Experts of a small language model.
Experts: 64 experts in each of 7 layers, 432 GELU neurons an expert, 1 pick a token.
Below are experts of layer 3 (counted from 0) of a mixture-of-experts language model. Rows are named router (the router's row for the expert), up (a neuron's input weights, with its number) and show model dimensions 128-191. Each number is 500 + 25 x the weight over its row's rms, rounded and kept within 0 to 999. Numbers have three digits each.
After each expert's rows: a language model's description of what the expert responds to; "mostly gets" lists some tokens that are sent to it at least half of the time. This comes from a sample of Wikipedia text that the model never trained on.

# expert 33
router:551483500550489510551557502488482518468472502499532492500447508514534501450492500502504509538475517565454463527489447533530495497484495514537494502486496526487551437483496452450470489535518573
up0:503513491516490510522497490477521511470498524484544514531476516530509535490505568511474533531473481486533519501517460493532482516488483480469495502474503516543544515481464498441505487504490438
up1:552508498516508476481479484474529492466454499518491507497454534518496499474469518542488434512503505508480450487493504493453498521475454472516502510471505481551489466510530503495443518505496487
up2:522468493508502505483482462562562491499523528473506506510512543503513507563495497493512499481451526472462485505532483463472542509486475568522503466492483511462495508483504495469478503493509528
up3:508437552506517509501500531462475495521526482482526508533484486512466485532497480536551507494437506498521460435495517503504510525524488485497479504514515513516497471504522514506511482505470516
up4:526524496488450550485499483561499552472497479512517526518514467584474504500455500496479498509459512535460473491553489510506506480498498508517512504475495470524464486539495499523517496517509490
up5:558463503504479480441493486486509526491497499522504511508455518532508466544518451512472502497464511505490509443509476468470442510523496496500516487499511487500474528485520501500495504491472444
up6:469495472499562485501476518522471501502506512536540494510538498484495499506515524481495526538508495510499444508508515478512521523496508503520557531478478497540545501474550506532515491450507565
up7:538529545517493474465497471478479517481487500488480477467457532517490526503516460541529544492508516509482468485504453522480521506526485519540565473483542454519505491514478504484531480506478497
up8:524516532500500512515450508522466468500508473521486518530513490511538547502517501521487495487470496488441527477520505533501479510487464500537499462462540493460511480525503516495506521500503509
up9:554495476494527503515507490494484515475544486474514564515487466514516503471507497516512529476494467477479502544518496507492480480504556523497512481464534527492557499503488492472501558517469568
up10:500489492530490559469524515497558492486539472494450452507459548518491493485523501463552514538497573497491431464528482526513521488509481483506518498512497522481505511528495498550495495552488483
up11:525524527515496471467540537511489547551480482571515513489476468525509490494497523558485520465450490559497469474521501546506532487494526449501536518503494496491495486548444485476450515512491481
up12:478480496515496508510528515512504533463499491506554464518500551477541492492484488483516526495528495457498518537524516523549506529442471476527517499456503506488495525515514484475492447500462493
up13:489522538488493553510534517472484526516521532480490515530544542502548506496508476522504514456476507529498487478457542537531514561462477457442527510510473516502488476514497484528478506527519497
It responds to: Empty table cells
mostly gets: " ", " %", " Candidate", " Length", " Turnout", " ±%"

# expert 41
router:504492498518478501515493495495490434482497528507513500446451526443520469504491532529541433524480563521501487498476459516529519511531498536554492540512548501488520488480500482507504485518547532
up0:510506468467503510519506482473491459491497461513504499493510490511487512490509476481531517501532468550503509519507496539511497451510485500488498482510520527513513480500493490491531474543512554
up1:490513500491506493511484490462471513501493510490491497494508517442524471482488511521535545507443476460519518493491503471479529543517464527497538501494538534453545487490508504495527495516488517
up2:505547562562523500498482485481512512490493515490509526520465538516513521464498519493479475495560515507531488545483480502515458545472497468490499486464492549483539525527528488513485499489489468
up3:527479518510482512505478497478499548508514490496466509504480496498501542500477501525543496531485482527470458467500510547507502485457472541515484486539525505468518491491504501541478494502505487
up4:489533465504496546506520481485467488503503531471524487502486523460493481507464458479520482503485509498495542485477528481501510525515492508513513551522525458516513496486495510508514508472488510
up5:517518494508487542544491491523550525484435493522530509512500490469511526473481517488494527511491546499494546513512469529563464517503532489521507527492468463543536468497530489504461531486503518
up6:503480518534503528482528535479492509517486500492504492479461491459534514523504505516512509493495490479530432471485526496512490497566521455542478491499507472499460515486545540480485484516522537
up7:481515498478513513485479475483480508484485536460487470456532483523495495522516488541466497505493491466501512517488450489531478580532510535526509508492507528494486503498504508498494510478534502
up8:494468511529497510515457512500536503471491494524485507479422460458525464469460516518466497522509543496452516520507509484494492526531497497511488502521545492497477479550530500527508531492489507
up9:485494478441512461500514508478523509509529515530472502481439485512491511497483506526518485532481531485438476501567493486499510489462488489525532456491486468476495526542479502464503502515554504
up10:530518527429511510489474501475484450495517486526470459507470516510526482487510510521500513510529574477520486504503467484498521473547482510522469506534527503431481456489506508512513526549480485
up11:467487510486461475531500456486491466516483491468451498512549508492526486498524525478491478525502483512429508512543477494527536504480488486501473499497449492448526485473465484503460534488505545
up12:472472493487505467526508493489553507507486486467473499493502490494544475507500481497535481489437551504500516502485552459543472473500519517515542513492541516520516526466504499524480550493513552
up13:539521512476524505489523489516475521516475529516511520481476536509537490539485507479512504507469506496532500493465531484510502491502517475472436462492489548485461493494509524466500526503507530
It responds to: Coordinate and number values
mostly gets: " 122", " 82", " 83", " 77", " 74", " 115"

# expert 23
router:513455504537509547542511486482482437482525489502503476505492495484507469452554501499524455504475506501480502519508490511521521497520493592526566491562508507491522505468527494435484480500516490
up0:522454495532489504492511488497526483518528530471489501473522478524501491464516508464544495545514513488464506464506468522492487512517497524469521545489494486533443529519505515454510489544528486
up1:473519484505498514504500504487474508482521478437500507475435517515482530486499510481536492500508505545538487505491479502509516491503464508504462438530524508468476521468506486495458522511463566
up2:503498509490461515523538543444491505498502525530490496483474487487538536478510535490484519460531507482512470542474482534564573473503502536491505507556517480478470474458508509529536456502496490
up3:507452465567483511530501522490473483538468471508507472434540497483505552455520529510511510478499482499522510477509484509518508525562489491477497479478505470502503475479470447516526491500512509
up4:515479479466501481530495544511481495552520488500502500515481509451503524501505470474505495495516449515528453508501477526465505451520510528511474509504508516489502522504524489495454492491498449
up5:490474506498483483523488533489487539444535470501513471521489538508504481510522520545459440533518528513523498488514483560474495502482533446532511492517513440509515511535532544483501497498518510
up6:506522510517503461524529518495507497536466509523473502522436515502525531528458550500507481483500489509497501506479466503487524477454522474490552442477532472466483512482485470501515520506497473
up7:467501492472539507482488529556463550497518535481480488474486466466484483524494510501489498531506463505504497531486502501459496495497511482530506469494521511538506434510537472493462495490510491
up8:472530456491511493510419475486466539464520494484456523499487511490431479511497523541537494467478523522504491502486559508501504509545499495512536514544463448552477467471537478510504525482517483
up9:536490477483536471507467448524515487501515472518473512463460532521524498499538491473507461490537474564486482506484505522520514510474473534511486504504535491531456467461529528549529490546485501
up10:530523482550532520530477529502509543472495492494529480520480503518483467517449570496514506483489522485504478476537474501494474484479515550517547464509501488447475484527529502515501473521506476
up11:470468491532542550469514480481551518502549486521495529502485498518520485489481511505494491509507429536484511516519502492454482534475534516471532491504482503499445496489523518521464527498487523
up12:477469488570518493505486513519489522480509512520503520521524513508490483479475490487560501482482535520529441530500473509511510548481581499522520423470495525466476545470533508507483530471519490
up13:465547484507507511508518465533497523488446537530454501534447517493503519475508510525518501488513509478477512515532437493512457507483533503501473500492481542540438496534513496469523513455513557
It responds to: Foreign name fragments
mostly gets: "ç", "z", "ng", "j", "ž", "š"

# expert 0
router:504498494537521522528515482478470472459491528512528517469468501485521460483499521505502464519465523520491468515468472527500524510525530529517512510523520491473514475470524475482472469529543511
up0:523499451468507498505468522524498517498557517530498485547505511505502528472504534503509514544531496512522516516502506514524556511491476481555476509551547501495553498484527454536492519496506476
up1:488537454489453531507523461482513520483487553516512488507452523504508517510496492479538454482486533510507443504534512502499504521456481513494496537515537496539503450496552515475491452517510454
up2:507527476451512498497493495513544511490505526550523498466480533494484514546480472514478476510493522506516511531481449517526558506561480501486503476506490550527482506450515496483481517511530467
up3:521473489510491515488461480510513516503536488526451534472499499493480513482482442531498514508464466530500544481476496523504526544462521538495488501506505505539583488515502546477483495485475461
up4:525492533465471530571490521530482502467505483490474515514473529506474451534481500514487451495549510519510476510502482535504501538443479552518536492531463512470511532495471486505512493484516484
up5:561518510550527550503512492497521526486490485504466450569479512492521478452478522513556474509531457479510514513495482527462518513509524498503483492522534497479483497467489501507488439483485532
up6:511564488527525510505491516486453490544498484493469498470454478481513500497488506505487489496513542481498523499473477527479517474502522505512520515525540486505502539468463497500508469481515488
up7:487501526529508524467484483475494533495480535512537492462495507519493470466479515489474463493506537530487533516506490512479492475503495513487506528488460461512508505471494500521491497461493478
up8:469524480479501503516457461463504524484516506471502527474500490495449520481485537487543520522473519498543524538503472514550500484494526516554521456551487491507495513476506485468558453466482484
up9:479503469527490528471497540491473513491484507466520480522509508519509503473480496551478531551437526458453484526526473503524515486464463498477520485555455456483449484514496475539509485501519529
up10:475498488475476523522557482531479480468491465491477506520507494486482453536532504495512541486515466487486469538506507507519567532508556497505483509478508492472483487530560498508526480470499532
up11:510469502513549503468471488513525463523495460474520562522523511545509464518501502506530482520460469520460526531493461495482512493493521494463460491518462510530555472496524509483476503526542545
up12:488494462521500474525529484531464519461505492517526484470463491525492501488473532520479561473483511490450516533460510482482479487505525538475481517465528550479539458538520491516486525494487522
up13:516495506525503502522457458482533460482516448468511564498513497520488496512481466501485556508510473496516504500464480488481533511482506492496505500498449485521484499500469501484527482517512491
It responds to: Table separators, taxonomy terms
mostly gets: " Phylum", " Arthropoda", " Insecta", " JPN", " CHN", " Animalia"

# expert 10
router:504497494535522523527516482478470471459493529512529517468471500484520461483497521507504463519466524520491468515468471526499523511526530530518511510523520492473514475469524475482473469529542510
up0:537518512501509500529493470469488486501517459492533512518545530491483516478493479490454497482493492521497487462506527495494455535492479500523522485536514472467523494513500537480479488476516551
up1:532483500541451513506537468487490537506522482531486502529457471514507460519488517539489526520504526465498527542469435504522512513474474519532475505481486468465514523534545472498529502488543552
up2:512501538495495508455508509481424508483469508496470481506494482486532477535550491501500509529479500527485477508530504484467548558460504508474461528465502520477434500446463492511491521503513475
up3:478500478478550479481457505483504508482482498530504495474459491503513461465479488509539508496483507520539536469484469479503529447498528482514566540480514508501505465538521508547476469542554528
up4:548511496550479515538506494490455557505489473523490490464488485493480474481498465484450500443481494495529486448516538533456484505532559531494494518520496524498491530539509445457480446511481509
up5:520511527450480514471517464513506527512484502511515491479485530503506505528502469546527485494475494519486505515520477478511483508511503468491502521478504533495468533516505490507483512511482477
up6:494450410479504519432499489488501515505519462530492483544473476483499482497460514498523477494510485494497506511499481486486546487499518487524511523479535518547500465463499520545521491492517497
up7:524541522498512532513501477483452493523498477482486514496484514523547482497512527501487528475497560557477540533516494460481529516479527521489514508515471490505504497497457523526457511538465476
up8:505494520475521502529548501455484454522509520529515508478531512491537529554486455546528508506521533503479521510539494511496493529484461479483552496489537496532515497502454485466503486522492476
up9:415477477534512525497486541514482482466531493499492507504478489498476530473490514491460505509546506475522520524500485520507495460520535471513521476485480477489545481545517491489517457503518491
up10:499518478497479516502532558485490458470489511448499541474522497539532510480461478522466488538535497493515476515493472512517510529492538542515491499522563491513525515548491506526535472478519502
up11:495462520472488525540497438533478531495495522507533501502482480482475494486483476501507508496441522506484494537510517501549532512510498476525518467491472527448486495471498481463503529507493503
up12:496505476497525582463511475499498528507498540533474550536500459525475501508516467498500500506490509451502492485565468540462491486513490477503510486489495489490492490505501506506511479504482502
up13:495500553485506484472505501500515512474505510489523482487519484431495508497510485511486527462478517537500490514497468494484485510516465517496506476468514482507534462512538528503488526510475444
It responds to: Table cells, non-Latin text
mostly gets: "ي", " £", "ا", "%),", " alcohol", "α"

# expert 25
router:504498494535523522528516482479470472459492529512529517468471500484520461483496521507505463518465523520491468514468471526499523511526530530518512509522520490472513475469524475482472468530542510
up0:485507485523503482529498551520482513465529486517526510515494537487511484484477528467466513529532485494491526530482512501478494496509488496506500454496504531482510472450487509511510482539534489
up1:468520491453507479486520491474505503465473542516472478506481536525522449481537515487488511506505517481465556462496479507504494530523502513478474547496484494523514490496476519472461514535511533
up2:510544517478528527417503446466478511480495520526453452488543533523493506504518514475469501500448489464517469494528460530463473497517520444492480448485511503537496480467527498478500531507536515
up3:483503517499508491553525477508517526507465515491510511499484491496496440503459502495494489501492467509525453515530469517504494521439496488503513498514530447451535481452597510479494526486498535
up4:534487475481543485517540508498473483534534514469468492496492515481473459477527504503507504508505485489495513494481456521502513486461505522492517523498498524468506522506490449512488506448516444
up5:539496559477492491487500496499486481480469499513497501499509481529506460484505481547532483508492526501476472450493469529470544529483529527535531500517569507470462495483486441520544475520483452
up6:474481479537493464500421480503459511499539481491503500524519488508514466487511504518463461541501468521530466494505495530522487508530502541472522484501521492457513495480468508535493481494477505
up7:500496508526491505519493447512491532494489521512494539516555558515511497512516496503496491519509477521485495504465477495521551532494472515462459548545510474461496543496529527514510538500447540
up8:478497462513503527500458523487455494508526487535449511525450482490472529468479469492509446510532540548495485538511509499525472489513479542510502533521497514540478473515492527512510543482497471
up9:522512515501473507542501496511489501492473500500513509511494532522555456491492538497513490491508503485439497506490492561512503505530481502501430469517489524486493465474464475492509488523508502
up10:469464460508475519521525520505480497515449534559506490518521517465525496480500530530524523469464507523489535498465457512514499508475530529523461533487494455472504504514490522512471477514504537
up11:488454507454474512484500457510507512504560497507489488484489500440553480476512505517492484461501510542494543555492459470502518481539491479552481497479586484459512488508486477476496454501515537
up12:486504493533504543527510522470492504466508506509518517493531523465568491502511484493478478529497506483526488503461491463499479480492501479527521507527511391528526477538455483525449476496509478
up13:519470462514478464519548442505507502467509502504505499519508479483501475497495532503521544525502491507514455505512493510486539508557527501462465483508500546453494502564483485507510477555513489
It responds to: Infobox field separators
mostly gets: " Occupation", " www", " Occupations", " zone"

# expert 57
router:505497494535522522527515482479470470459492530512529517469470500484521461482497521507505463518465524520491469515468471526499523511525529530517510508523520491472513474470524475482473469529542511
up0:464522487500510513496499501489522534473472487535510454497531495521545533526536562499483530483538548497487473468455519533482456504483469541513495454521492524484486500503459512518480489500496478
up1:507466455509463479492512457518524496485540464569508477492499514520470521452509538480519498517491491536473516447524497485513503491520480504501496436480488434509528505503505468498480469533509509
up2:476490484506506502484493469520419489480476469501497535487506531481488476516554506518530515479466546512548489510517493515484518505492480562506460481478519505509521515498513532468523496501481490
up3:476471482509511477511491519550487507458514506481487485494534450494540558507469545547486481499500548523466470499499486530503446498515502516533483521514506490495542421459495488520504506524472512
up4:489487490502538480515509518525483520489482487485516521504507502470500498510570485512499500465507561492480494514476537521540529475496428450503511497510518428498460470498510451487530454506526463
up5:522486471490513497501517468532503485519434501499500478467514526526486512468483523512474500490508477507493516482500476508499504512532461526524495500492476520490513525451566502533511529530462474
up6:511482495482478504512509518528509516508468500512490523565511540488505521496507504497484488512502512528451478557514487528463496538528562483455495497512490479479499464545507512516445494484498475
up7:527500489499524481539537508467487489486522473491499503516481506507500486488464515515492475486501498500519491511488524489504552492497536524517470495522504466485483516476480480464520456509508505
up8:503480496479512522506450511530524481502548494496478545444488509500508453483480512502537486500485468544502499469512459523527473525438520569495519543489519500483516487511508496516469486475517503
up9:459526466469486520505501496488441490473480460506506464462492505475421462502484495479507468513553526510490476545483513485494525507497509483484502527496493509520463495479538523507514490502529477
up10:485490478505502549505470501518511531490513493487477480512509500466505534496487513521538504480498511511501480476497509532468511494476493499495518525494501507478517507459537468506537477474524472
up11:474554493534488493494524480473504460509504497514502499507420498487491515474495519538501479467476481542489495508496491499487571499468530508510560481508485511526500475514555483473519510496491509
up12:505528521502539506506470500530432499491489487485483498508494522499519493494517498520541533536529509554524514473511489491490524514488520503477481535474519480500528537494516507513529500493486484
up13:497500560480514537509547491468487478525495522502543502511467483454475466488517476494478471472531543523523513485522466490506515526502507491474490485531517492504511486492490493541519546538490511
It responds to: Table divider rows
mostly gets: "|---|---|---|---|", "|---|---|", "ال", "|---|---|---|---|---|---|---|---|", "|---|---|---|---|---|---|", "|---|---|---|"

# expert 32
router:566454481502535498544515440447453463490483574487469509505492506508515515498542514505512505511495500516523459530496475521521524530544532569545526508495512464457513466474522492506503475494516519
up0:473542440489538516525489474468452500524473521484448491531490493509498502475445481509534475469512470542528472513520548498503440538509552527500511551501563539483505474466476468469492471505510501
up1:541464483493520504507500494479513483504514497527460505511519480479537496496505495514550488515507529513527485500505511534493502487534531497494480494532499515525495532476496475506486514505540558
up2:485491535549470509517457519516501538507494485523517483537512494463524520475438510490465524481490494561493448514482511483474459528464472565488532492470447525523509516437510495502519511519518524
up3:538465568517487488516533497508537527486478489498450477486500569517462473481482498480505455491473486497512462515497452518462515488536570545515468531492490503514486511487465531523490492495522515
up4:522506506519485508498501499525513552469509478505533463549478481478518548536515484489469459500499529505483523481531513509545479494514521503525456495519529501495477514540500515474511454496513571
up5:500568454470534421533522451511480496541478488492509540497479540479522506514521486506550519491534520518495519500505498495506500512481482494488509490477522499527494525475483516520515475529521443
up6:485470481558483504497493497490467496465465526527463526471490495493531490514472506477465437536572523469526487520508477476484511521503511515535441444529480524534488505513519509534474472484499499
up7:515493454520483472485516505503486539485520525493516493534492532510467541492472478485515490517457473548504506502508520491440526519455519490508508495536498521473538497509491491528490507503507527
up8:588436504498517505529472509500477534475490550501521524493546500517506519497521523467488477515517507541430471463517487513558481510493486535530511492521485476521502508464464530501515485476477483
up9:554457488549484537512497548497522506532513514499527477505442500479521502522469462518499474498495487472508512543491480476459485495472523494510476512512513552516500501506470461519472501477512503
up10:489478507526510494546482469501539530467505501524457518507519504491545497527509475561465493504483474529517476547493504496489475508532513527495481510485529516466477524483431492497506485509503524
up11:503504457508544506523514460484450501505518471475417465460474508496459478540521503494496477469508518481477515551511456500509455521555529561493500477450526492497457523495505478511501514475534465
up12:497496451506519476518509524500520469517504492564499484472482535468524504556533469546544509474477501468510469478512500520519528510475465489564502520471453545491481472542503475507514495458455543
up13:515471440536497493521502511505495446486483532537530515499524495486484508469475473487514497474542516462513464472451513540459519465497539486518522468514484497513498488508482485447512510483508506
It responds to: Mid-word pieces, compounds
mostly gets: "left", "cent", "right", "shaped", "term", "omorph"

# expert 24
router:519492448498509491551522466484489492491503505511500494495492546500510503493461502562531498530498553530436476520482501532505500506512505496558537539552515516483502500491495486467479504529517499
up0:518504510448515475452497485488495470483527462496511483532505489507529495446466527544513466527499523488498504484510482495499545527560476488489480494538473470516526487504494508511494510545505467
up1:536516521459522488525536481506496470514498508492525500482494454534493492499483497501528480521495496517508510458520467488511516537475474522511545485499505533496466501511486470494505515523514462
up2:535432476528528511488493535454528500466517494506506494471491541476505543516498475503506526482458551471491470538513512530522501451555513489506474502461511489511490521494526545517524495523495508
up3:502531501501512507520509509468511491498497529494521531502531485506526501482495517497538538485467535513491494498478502478489511511455463480555428477558501514478458460449511469478484521511462500
up4:531482514465561483492471511510499496533518529523514494512501454506486465475548490528498507516521505476496491519476500538515530505530495502511462549533451478475502491478508521509483490541468496
up5:522476534469479471505475451504483509526482496512490501520538546486534549493526526524489508489475506473502501547438510507500511528538501525522540492510528480544496503451469458503498515528522514
up6:495485506508523499498476466516479517509471555492495522500501512500488495497480550450478511504505491502496520512476495510540542505502498480491488501546492520458506445497519466512488523494491524
up7:492482493488468458534508480453498465487510492494512484473503483491551451508508534465452519488492507478542515490472468512512499529473454518462519462531534492489591477479495493487508521497523478
up8:487539475483501471454478474543522535507469508505474500500492527481515531485518484494484474525482487515492517471539514481534533492491512509512510508486497490432483496497493466467461487473486530
up9:517479508469537497497500528501496501506500509477527487497489512530514559489490511473524545490486524547466512471493484541512506522504526477521487493541521524550507471488517476513494524458515483
up10:467480500517519487499508473461536476513476506461492449483504476498507495484505466459531517485490532513501472461519527518499528494509483492472564487532511457505478500548535532504491506481495449
up11:521523546557494492451475489443504507496475477509459483521527524475472543471476500501455502535495481510515530537493460473449532459526549514505481542483545493487517500452471523498515544483485517
up12:523476494488463514511529516529508504462499493509497443502513479491490494526535540500517509492506467471510522462533470503482463534497489556504509518534497527507511516469506493483555547506461552
up13:453478556529489492524502478531461510506505495465523516495462533517545483496496489491508474489461475515544481484555476497498529551519489511474504516477452493448487530492495545548506492513501558
It responds to: Year numbers
mostly gets: " 2014", " 2012", " 2019", " 2013", " 2015", " 2018"

# expert 53
router:504497494535522523528515482479470471459493529512528516469470500484521462483499522507504462518465524519490468515469472526500523511526530530518510508522521491472514474469524476483472469530542511
up0:513521486548482523546541498496471488506535518540477475471504496487521448482482517490515513521471488491474487565498512498469526488495464493513509541518537506506530526459524508531522513469464493
up1:528539473488498521472529547475463510542470510469476478492495523550498486476505549430480513519465497511463526544492498506491480492512508496501492500540513505523515448512513549483502466522460518
up2:478528524506473485509551480485493499480480512491500471453492496525547539477465477492462495429496485482465513506526508465499550545508551527506519481519514526450511479454491516466525451509490540
up3:539500487496514517530512492493494515495521511518447532436533470478513503528499505492479491531493488547491504493523499524496509470454527490540462526504475505496584490508470510472494505512517496
up4:473464492500537497480478489500481502528475470516499479488481487503493484513512474444524517518456522505502498541555490572532517524480499502531517508512485503511505475501503491478502456505535537
up5:482498529472524469514499493509508505534477476552518508494508445513495513501504445479490513535495536513492490492454530525503494462483526534495544505488495457486478525435515497479496452525486449
up6:514534530501505530493500552465523516458480506512496486469494530480489470455493511520512500519457487513435515513472474532521507504485539489535514489527520500517483518476538491497475513533464505
up7:463517504534510468499527490536516482453466541480470499529490513534527523511480487492503570503478476529499505526446474523465472523511543535493513485503492492466504522485577469476546514519510523
up8:496541514505479474444504522486481498501511504508515495511468502517488485524542519480498503513491520506479505533519477520512560498454497495524482496493487533494535501491488497514460493530492490
up9:469497502458505514506484509499486496496543508489515507510479539494497480491489514500479471569499518512504508487514476505528480501506515470559490535558511537498520471484494461563534508481501504
up10:499485492500514483489550497483486499489501523498488472511501485489516486501530456470549503513503478536518502479448512536473515477541502486487498500492515559466473467499488495456503474538504454
up11:521477504477518493507491500480504506488466499485505494531480485525477525481548508525515500471488477489508485491490533505496476515456521509506504553528493508491486488478478473491460523516503505
up12:481471555536487521526516517518492464483493482495480504489465469473495509449540484512498526487491502535499538495497497525494500550521511454549538484526494528517542476501490524501515480512480492
up13:474472486528510496551519472510473498517475508500493516497464509493519522516533527457509428511490521486490494539525464504524521483479487488505522526544470512520517501483525520531524451549549546
It responds to: Infobox field labels
mostly gets: " Synonyms", " Died", " Born", " Spouse", " Parent", " Genres"

# expert 36
router:505498494535522522527516482478470471459493528513529516468471500484522461483497521507505464519465524520490468515469471526500523511526530530518511510522520491473514475470524475483472469530542511
up0:529494484492543439456499538485454466497492497500495462484448504526497525473496528507505477550484516474478516457518537471504517484472515484507492494522480491490506479516515464525450474528520489
up1:500500440501466490486561528507493505506482513537475485514457537507521508508540490507495500534504512531496496460512508517502522518527449533490454522549496528502496446484509500500498452497492541
up2:543526484546535536527495455499506508474498529481473494439512455548498459471507463508507539494498509521496502480406533481499508480488493493504497488530502530504486502486473495524474515515500508
up3:484488506505547524491535498502474486506510486488512505479521501497508512445505512480518476453495550547505529469509486498522451477493510542529555495523493476518463464467477508459487512491475544
up4:455494486524526466562478497480527479472466494510517494524522462456503521513473522490552515505468537540515478500507501532544503475498528505505508535468501503481524471474488462485518508494518522
up5:524502514440480488467526522516517498472507491535483500516494491493463548491466514476537503503537510514459498489517468521513503491454539458529487532485497520493489517493498445534510519505486475
up6:494458491513518530482489495503482501507536524471514532538492507527529489540510511522498497511493519478523555493482426490481487504495513458459477509509469527481536484499518469543476493509494478
up7:504481497448521491485503473530475510513510512521544453446500518469533500507490511485503562494484534506464449495483505477488492503470534484532512510446503513503498487494473488497504481515512513
up8:498529505512512482495526467504526529507509504435517490516513498505499478497522496531537509535484530466507494527470528531504466462490497470527513535525510510510499488512516486467489492555497488
up9:516434511507484529494481507477522510502466494466505516501486523452467506507515495528489506484488495514490488528522506518488435481495564496503520491494475539490492499545482505470467448528521525
up10:533484510518429483463472504514504476504504495495493485522513538476531476488535482548566542494465509553495525492527530541476450514553471545521508483505500535499521536457501523510489512500536468
up11:518519526527480467491516508511500499472507483478474549477519526509519521532504494486482482518555488553411463506486491460494480501529489497531514486501524470508509500472490471487521475541478521
up12:506527478505561504517511455502505524513476506474486510490510457479531494487470519461551494527494527494504530525500540504505503535504522534517516486509505486418515465482556494499500524472521504
up13:515486451458492489512509535488480536508492428551546493507490564514513562530495453520499494498473497521466487508510503518463563484505513514492500474500501484499528499555468522484506473528502537
It responds to: Film and cast table separators
mostly gets: " Directed", " Pld", " Preceded", " Edited", " Screenplay"

# expert 51
router:505497493535522522528516482478470471460492529513529517468470501484521461483497522507505463519466524520491468515468471526499523511525530531518511510523520491472513476470525475482473469529542511
up0:527448531510530522494526489524543531476497513474494530518527492505526486469497500528499494499501491588469534503490518563478511488527499488541504507544529591473518510526476495516523488478503466
up1:529497466555506471458504479480488501520506501483489517503457503510528503499509474452498495523497501512482509484449517541501448517526473498498502490514484504533485501522482523523482475546506479
up2:456465527508522511497522507471472490482467515491557495497505491446475477482537445538498499508503537547473489538555512526485472488540539517484483512498482516539492456510540465495441487500509503
up3:535492461529487554495499498512477521475512496489487537457472470449495512528499504484542464467464445496511509473465491500505509501506488472470490505520541489477475486502460481480480524496487496
up4:485472469490470553484523471520496478498498479513500451564481481465498491520547474514496479533488533493547459530512489482483499528512509506508474519525479555487525455479470471523475510486503504
up5:500491490544534509574498542454504497496516515481495499488480509492521508501509489491502509486470512505447492510517524520517457511499533527519488544483484486500540574500462491471519514467483502
up6:531527473450465489526492490491509486490523523543481492502482480514500506490493530526533436500467518489480510497498500448487466479519496489539491537518530471479495510508516485538516524522540471
up7:515460432518500469477479506504533478475520517525506531473528467481479521493482488528455528511476522508507465509530501517501478489502533540511495550494480484493475442476457465507516494498505489
up8:527501477484513457516470480453479489492496455493482476449514479502515490520463471508528493544476529502545491457490540513471498476509526458519513516513473514492538529493541482506528490533519475
up9:575561522496516528467482508458492479516519527514504500539519550461531477494496496534530497507506514506562502490456463525468498482488513496484519506517538531508495520514499492539502519493528507
up10:487514479490510496460511492512468491501505523513472542520504443494513498519518481506464480478404521509491479502484520537492435506515520533479552517514545522494499510508510539493503519502558498
up11:503531509530494468498517494499523495530498539535567489484507531527505527469470500471510479540476505492482488480542486550514502526509499511528478460496540473482508521509488483479484479490527534
up12:550510488491491472492484423466501527508504502550518537560462538460514486506478518514453466490502533488493518489485503467504507535526482492513515472485492541492530492526475526513515474537488516
up13:464460499522511513532526463498520522510506484460515435512478531562489511455483558491521521554486475476493509478511474477507506557523500480509525499478485499527541463492543518452542526499542509
It responds to: Possessives, LaTeX, born
mostly gets: "(\\", " god", "_\\", " CEO"